config.toml
d_expert = 224
n_kv_head = 4
head_dim = 32
norm_place = "pre"
positions = "learned"
init_std_down = 0.0
decay_fraction = 1.0
final_lr_fraction = 0.0
train_tokens = 839100000
steps = 6402
Below are experts of layer 5 (counted from 0) of a mixture-of-experts language model. Rows are named router (the router's row for the expert), gate (a neuron's input weights, with its number), up (a neuron's input weights, with its number) and show model dimensions 0-127. Each number is 128 + 32 x the weight over its row's rms, rounded and kept within 0 to 255. Numbers have three digits each.
After each expert's rows: "mostly gets" lists some tokens that are sent to it at least half of the time. This comes from a sample of Wikipedia text that the model never trained on.

# expert 9
router:122074125094083085125103067146118113120176164064114095116155167118146124062105122077159158177083125110097122134147129196173056094122150124121090164132142139165146104149101119122122171114167148115117130137110149123147127060023038113109143070108131057125143086208114119172227125094119155151130134070149199126086127113100126137140156158160111146172093216168160089127120143143140162113116
gate0:096178142100148114102133103084107149086050141091082121173082118103155088140102104167134163156147202113221135118140146152130115093082175178139140121145178144105128115174087052128081136124182082124146112130105133119058098117167125061098119090153115122133097115136182118174184056139135131197154152099081131116114076145137140120153120100094136103106107172154123099088125084139088064098103
up0:125102154165106138167071102160040117139158150132124069105096139124159075066134115127161146097158104115156131120180183153095157104123115113137168087148150097128163131168191151164138211124109150127148135187153164124106096141104092115108179145114166071202113126126128143155116126183131159091132177094139203138188116117077105114145149107073119108153167161167172152159125150181161110142160
mostly gets: "ch", "Ch", "rep", "chap", "invest", "host"

# expert 22
router:138095104135165122132132162153159143104198153086138080156106081208093118112124143125109113133086185083157063135142146127126113150072126095105137095124154098121155128104078109118167123121091111152079128099177159119140131138111120105121141147121148122135105109151082199140145147117097175129089150141218131162115136131127177109098159133129191135139118168111092069070045137158081146136125
gate0:149118193072121141071103150150138157141099126116104126151161156167152106162191092134134139149109147146124097120121150132079145195110141112142112158120141079116158169120098132171135171122140161068093145120118098156208095089131100138116099149126142141183121106136130066128132153110125115177112157163119084052102115080131130022069121127142139127168094146147080133087133126125123139077136
up0:176086147133158151151093147159091101110059078168090150125079131109136118096120120102155124144118128175237151150189051168111107117066180149141105144129141153122075101091145130119138090099178096115108172148165120107133149104103085099144126118168118156162103052098122102123180195114158149128154120123176134088151153086104091112096143087143083138136085121170130203109101082137132130022168
mostly gets: "New ", "South ", "North ", "West ", "East ", "Central "

# expert 24
router:143136151087111119157092132157126106089162102101137133099086130187129122104161129091154150107125175116135069152135147081171070093079153154074120163127082095126112133105162128165069095108140105141132106137131126097188151127106063111142166136124115157146183127164127143104143141104113081153137142137144144120141126103122187154142127106114102119191115152129164133108071149136121126117111
gate0:122106152114117108123148164087174136088135140112120114151093133108133118133165139090166133167099123101129138188145152174152090130128171146134105142045051111052094142113105189112157126134133173127104137015119079145079168128080098083129130092133132062122125133088148130103131096086169106104151145164171083135119124141130170062106138127135174150101168158140144148116125129132127126170154
up0:137147148094174105122133163117163153149142104131108095086165167127138122146147124136112104101135147127178168132116072159133085098129129131176099110099149069094093142099125138169142195177142176159117153057103106091103129176158074114101147146130154131120099127139141184108102170086097125107128162144116086073128124192156147153152120119158105107149145103121100155124056085131115170107097
mostly gets: "tion", "ation", "season", "years", "ism", "year"

# expert 0
router:118104077163056119102124121119112205139154129054126125104125138156205120102130134077116123123105177114114061105172103158085084115122145131100152112209063152175154108148162079157135129158078130128133120121139102130172123159133116080127146138104146109119175116103170166149175147111097102121120138127138132116060160145077117139117161169094148111210094127131116090092135110170116164152115
gate0:127176107188081128136135103150133124184080141109106107147139132148123124198121119033168079039104168163189152102126086151160098107129147220196161096100030119100125142107122110106114133122155111117153190111098132108157144136123071112093187160128124079145121111098177116176103157090126088164157111093115047102131131097117118126155153120139154171151094145141137198169123109152105141141099
up0:061184165164120110165114117119087123124117123126120169148098103119109085116154125138089098189057141078082159125144104118120182112138125060102080130136226160087163117136094176123130103112130119115087061060087086158123165063192142114130119120126109086140082147156120173142168095178062086142144126152114124115109197178085144080140163105103150108161101151105090087144177139061127121109115
mostly gets: "football ", "debut ", "winning ", "finals ", "final ", "basketball "

# expert 21
router:132108089136081164157111178159188116093218108088128102124109113204127104158146121091165121084106172116084136167106104139094083123102120124104154115139080097177126140116122186149130123174122096129157160141137117136161137079036113131169139134124119123136159123149134113159138120106108110119130132081168183110115138064075138133110076094145103119131099105173177123115114146151138151185155
gate0:111123077074167097170061097123127086141190127126159171143145123134097120171139145156051106094122137132119153163094109080099146138137129163114121156160092138114114124096116091136135174084073139117095145104119113113117147073158184154123113077151111111076124135146118079142118124080148133130178084051130143128104138060156128106158131044142111095159149138148136101151124112062111163094128
up0:158109180098185130171162121114147104077106158137090118133123095195172156095128111154121169094109141182030099106136111138172135138179140121101204121177123145161131124120149091152112118170107090110120135120141096143116132090189139112116125178139096103170151110078137122108141093139160113058110119111104127110154208171098148117117145138118194156075157161088140119140133132111111163093145
mostly gets: "offic", "Votes ", "Manag", "Offic", "coach", "Squad"

# expert 62
router:168081140103088160140201153162107137112151114082144071086118107129111191118098176102152192130110148095154103150105147101166163132083135121127085178160083082139145123165110133079106112123080177134133106119098179099138176142147098095098184148142078080167164131119138107161126156087077122116082131114177135094107146100091106130148070135073109095158153176141165114086142169099101100205201
gate0:179099137170092185176099140064114108055102130113114123152169103117138156114103104131125091087117114097125112153132163189079080093088137175100105096111117145125139108136162118135161114135124136126125111133165135133112158128110103134126119157140082097118120158135208125160060137121136117089099123120098134063093171127145116109127125087118171111109084146117123114194134147104112198112113
up0:115182087107130106093130124197152131135187128185149041113121130093172143087136144111143131121147153181143098141046118119111148080119111130140226124111182148126141142170107141108094166117065072113130183136157113084126099203146133178143093062140108152076135050133112161123125167133127136107095160149129094164147079143158171094115115143099114089110185123118171120126107136125163140162107
mostly gets: "og", "ör", "augh", "ger", "itch", "erg"

# expert 58
router:091124122104123173153124109164170149075144163141155110164107129150150156100137187100145124135116114122114062094180078125120052068095118089062094112108061084164154163089139145116121093142134128138149164147119166115129113115121075110139174150119070128172155089183137101183211201109104104082091141206155145117108131098118158087202139117135170112132161117137131105039121123156133167132090
gate0:131102078136061183105178097175127044154149119121091136180103135076119203163109129079142136103051066106090103112102133147102156128137101169197108121139120087171136165137069136122178072157145095137098147140099124155133096144159103136131160140120158159115113121134103154096087151106047066054077066150135120159112050065136094099084127088125078153149136124184143093099144121179157194194154
up0:169198189145173129093019109100131142192115101131113196149155151141137073091129162130057149155164106111134166137143140087109105160070134130110124117132154128116159081094207157128151184126121132158157129136108139110134094076149167136180133044135095146138138130124086111174154137127203115138137129122116148138157141133108143138134158127089089096092081114151081137141055145127083130107154
mostly gets: "==", "\n\n", "===", "== ", "=== ", "= "

# expert 45
router:074048183150117166141114065118153147105120136106139104114115117144154117104062168127147203119110201152080089162130112120132131098081082091093136142212138106183139123122098098138108150186162139131126156108147142081155136101079089128114157155106130128179173061156130133125164180102124122108165133185130133138101117133110125198151164108116075105176125126133100102078137133135073173116209
gate0:108071141122108099153120173094125118132100149148159114093113087124085145091061113146140113120156159129146114218134177137143123096142192126107192083173106101113119092123138098136052160189095199105114148151133185136127108162142150110160147136122169083095119141107108161121165136187098116159139095075107138121086122156067110146177144096155132126165227127114126096112165192088094101114171
up0:148091169165160121180123126151109126086104081121146157086137029158088139083124167083148153101102114154139120110123171071184086133120144121142114117106143154135112085156155114056094132124090182059144124175149173109100181132112129145168168108153128089065101108092137124120097155150097145088169090144113142090100148158154096110113132114133176097132168102137131173157098053140134095126167
mostly gets: "that ", "which ", "This ", "There ", "such ", "name "

# expert 36
router:116090126135080129131120125110137117105121169095084106126164145148155131119112096078091154110144145100133085155163133167080106125132100179102088106081118083120167088146180138146133125133056135110116164128110147117109106138150117117124143163123071093124083100142200179134206144096091130143063141148222141100101143137069151136098166149133169140184090175161102059009120112123138116165147
gate0:116109135132146131148130106159133167139098188133091200076126155161121177096130123093132094116118110166095146085116109078097097140117170074166181115129151168138130083119183088126085114154127160134153135121115110108118105177092122118163150141125155122078128147216094131115129149085118127112153100157170083105090120144051140108144128166123155107135137164113186163114114114113094128164172
up0:200091152142107119111161119181132161144108067141105109174133127076151127181103188112136129160117105154119146093147109159116156150122103136109101095145060116107191161145153179136112119113149110121118118093074130176167159077122163114103063139162108165129125231096164102141103155185121127124127073055094117192107080055150149116108142119083095147165078127169125133126164132174095144073085
mostly gets: "dark ", "upper ", "white ", "above ", "deep ", "typically "

# expert 1
router:165086119151096115078069084130113130092120146142106104120101075118115172103050092070172109087167196188191132123142132145112086085098074085116095134118128104184152109133114110084125132159170092132110163159126146148181141158107098160127160131130119163097166160172126112082139121090102097133122118153114171142109132137114168133115099097210177114124133124144175129133123145129097199103132
gate0:130100109114137138171047164150141166144108107078119106136100096091146112127134161144152178190095142093149098118155135127090121124122076134160135134113146147125092126189126066064135103107169151185135098174104167139106209135174155162181149128162159140207101073124089083132165093127146123168171125123125133163146111113128183067108155128152104083056111167114209075150126162167162166104127
up0:122026164105115130096127154148150102123113171137064135142110166067169146160117082141169178121114141168154107170189155115117081156086093100122092133115164128160087138174126053087154100133137155084170153175151144080151185105130127056134169119124155131166064077182137108152190148171149161145192166142156125127147041139118086141187089188089143106110131141136048133110145109129137205160140
mostly gets: "et", "di", "ot", "Di", "ther", "not"

# expert 51
router:082138140105114091102149094149131165108125149119128108118139106136108076128105140109165211114191158149132064129111145146121102097075177138138164128103081101163139083174129156122181114198169060146117158227129138153172111152102118041132153108092119115175153124154125152166158154117138083162089102170122135191093136148136174076137155131155117101107153145176148092115081165176132094109124
gate0:123092165103148140097164107150081165119169073159121168144179139094077067123069150149207158111118077089198102093097142193084135100101095136097085146125111136097125107146148186163128090143087136133102170164125089092139151183146166071163132117074120185175111077108108102096115134128070121113125146130176074138116127084144099097154097104145202149139168173166134055120124132145104142087130
up0:140109099158118107096137163122131152159117159186162135100149197150158124123124172140142176095093079133135106108127107158158107133208115072165134203129144170154112123076140039166112134132139042168156132112169113149127109040091129091128108172118058112121102133112141131106154148123160100114191096140066148160205168110150127129117108111158144109101066140121107090104134096143153149093141
mostly gets: "p", "min", "qu", "í", "Min", "ú"

# expert 3
router:125111125145117156072108091157141183105105195130085110141161075139191123100124129105201150168177129116129136184130113168101111128077144083105106138088100076150163135103110125117117102176098160086128172150106125097106145165137115153155122142094117082150198088170130124126160105079141151126107104137123147099140156163141124122128139138129158091130160087079150086093130126176163091150134
gate0:079165122108156146077114055164106149113106124144071131131123107134166107096127127128082115182085161134152182172127166134097131150118096091168139146106155132120142080110169108157078146103198087154120129137113141176140226173128155130158076111105156151151177138146123137151181148125158127067095104150177143102152122166123123070110120123129155129130094174199159083064081155121123115151119
up0:111117066137104154128161136110127092147177099133107153108156139169134104111120164148088141056135083154083136123048162163127091125146152162166120152181107152099108126146125146096146139117169141197145170060100155076081094053139144121144135148180114122098127056132138141137117117140070153125161101142072101105139171100106111154186114130106136165173165103103125128106165144137102132124160
mostly gets: "oc", "Par", "par", "tic", "Ex", "ec"

# expert 17
router:161125129139083136123121093132187104042135142113198130075125110081148119090109126133134080108133184172086088186139195187134095066086132118061094080115099059187138056124146122179128143151154145162109151141177115116163129132132080096214148087088142092124175152095164096154134163146138121105076135160116166126108152128167184156142116074114064124133104179152178143117109088172060142158136
gate0:107135080129101095120148159171133052109091073098147158081136112153099166121120142166103134121082105154091125117100154150084053151121127138080117116137168104134100123157124112105113103223134157168132109073138144110137163134112069115113109131136177186160109114105156053125156113093155159106120150142117140099073116183099122135088141168127095140103145166141124129037128147095075126168146
up0:144167125074132103128151116168155164115159134131208096100128124134111145059169165148139106153153137146126136132065153126129102151094076120126137132148088141159119126184138108100177161094172138124120120129152097039130147133095154111179130115126166142129167142102076115135135111194121094144111121160131160141135111139092115121111132131152102050110159176196134094167133108153188106085077
mostly gets: "or", "ator", "author", "Motor", "plan", "ligh"

# expert 42
router:114091093121125113124115135123175185128117127078062125108099147149136141151076170145120125114131168097091075231133125136145074109123141124088127088141099095127136123101125138156086150115082087135120139140168163102116108121138082104126150113168105115176085187142096155102183186099103149124164129119138117173126178153090119116158147163127121094166108154127142074117079134183136153145115
gate0:140096158089057072104154146084116122108107119138137135197117173120136098121130173123122155125163178120182080137145096102107176109123140103114101202102136109121107180104134107136080140063118111164097118142141130093138131137193078140097152130158169143141114126098102146057158142151131121173143183124130132114120196100110134132104117193155155158182094123135076150088120100123144134159176
up0:181129161155069127124162141123118171136115129149076113127123134173109118090160145123143120148190150160136137165123102134145082054138074119142146105097087132162092132123155157155141143160096143175104193182118117171091138094118092194148149131123145137102118149083063147090148146145150125146133157188150153117104098065140108116101110131133145143157121093123095142038050106138137138060104
mostly gets: "University ", "State ", "National ", "States ", "College ", "York "

# expert 23
router:148100155111106144081104107159170101109165114082192141139147128137106152143079171124112195104131183117137117165179136093128154112173125123114121147126102112180138108112096168136179177155161140157131126148147145139133144142062119128112135136089093111109137149147101171116177141108159112132123099149166192069086157093076206131133115173085141133148144117122170125060180139158079156154144
gate0:191123165089102109123178178102227110110125142064147134114096176090152122143112062117156128198116131102135130139117135148209129162129149089137088218158140152144161119123163124121136183103132118117165095152123158123123133138142142149105074097143103091125131139137129209116104071062120178081185148150146176109053162076174130101142082098110196095133160121154117158103129170125087160116121
up0:113120176111132127088128163128171142110130158098148118093136134070122131112130061148155148135118149124120111130162131114175126120112128149111109157170084145160119160153116162160138168098122194105105119115090135130139095084172124090114141087158120097105126128126153103116125123196181157103168183101161093169068160084090164189062151158117180107186124125085125136156132142116150094140164
mostly gets: "а", "и", "н", "с", "к", "о"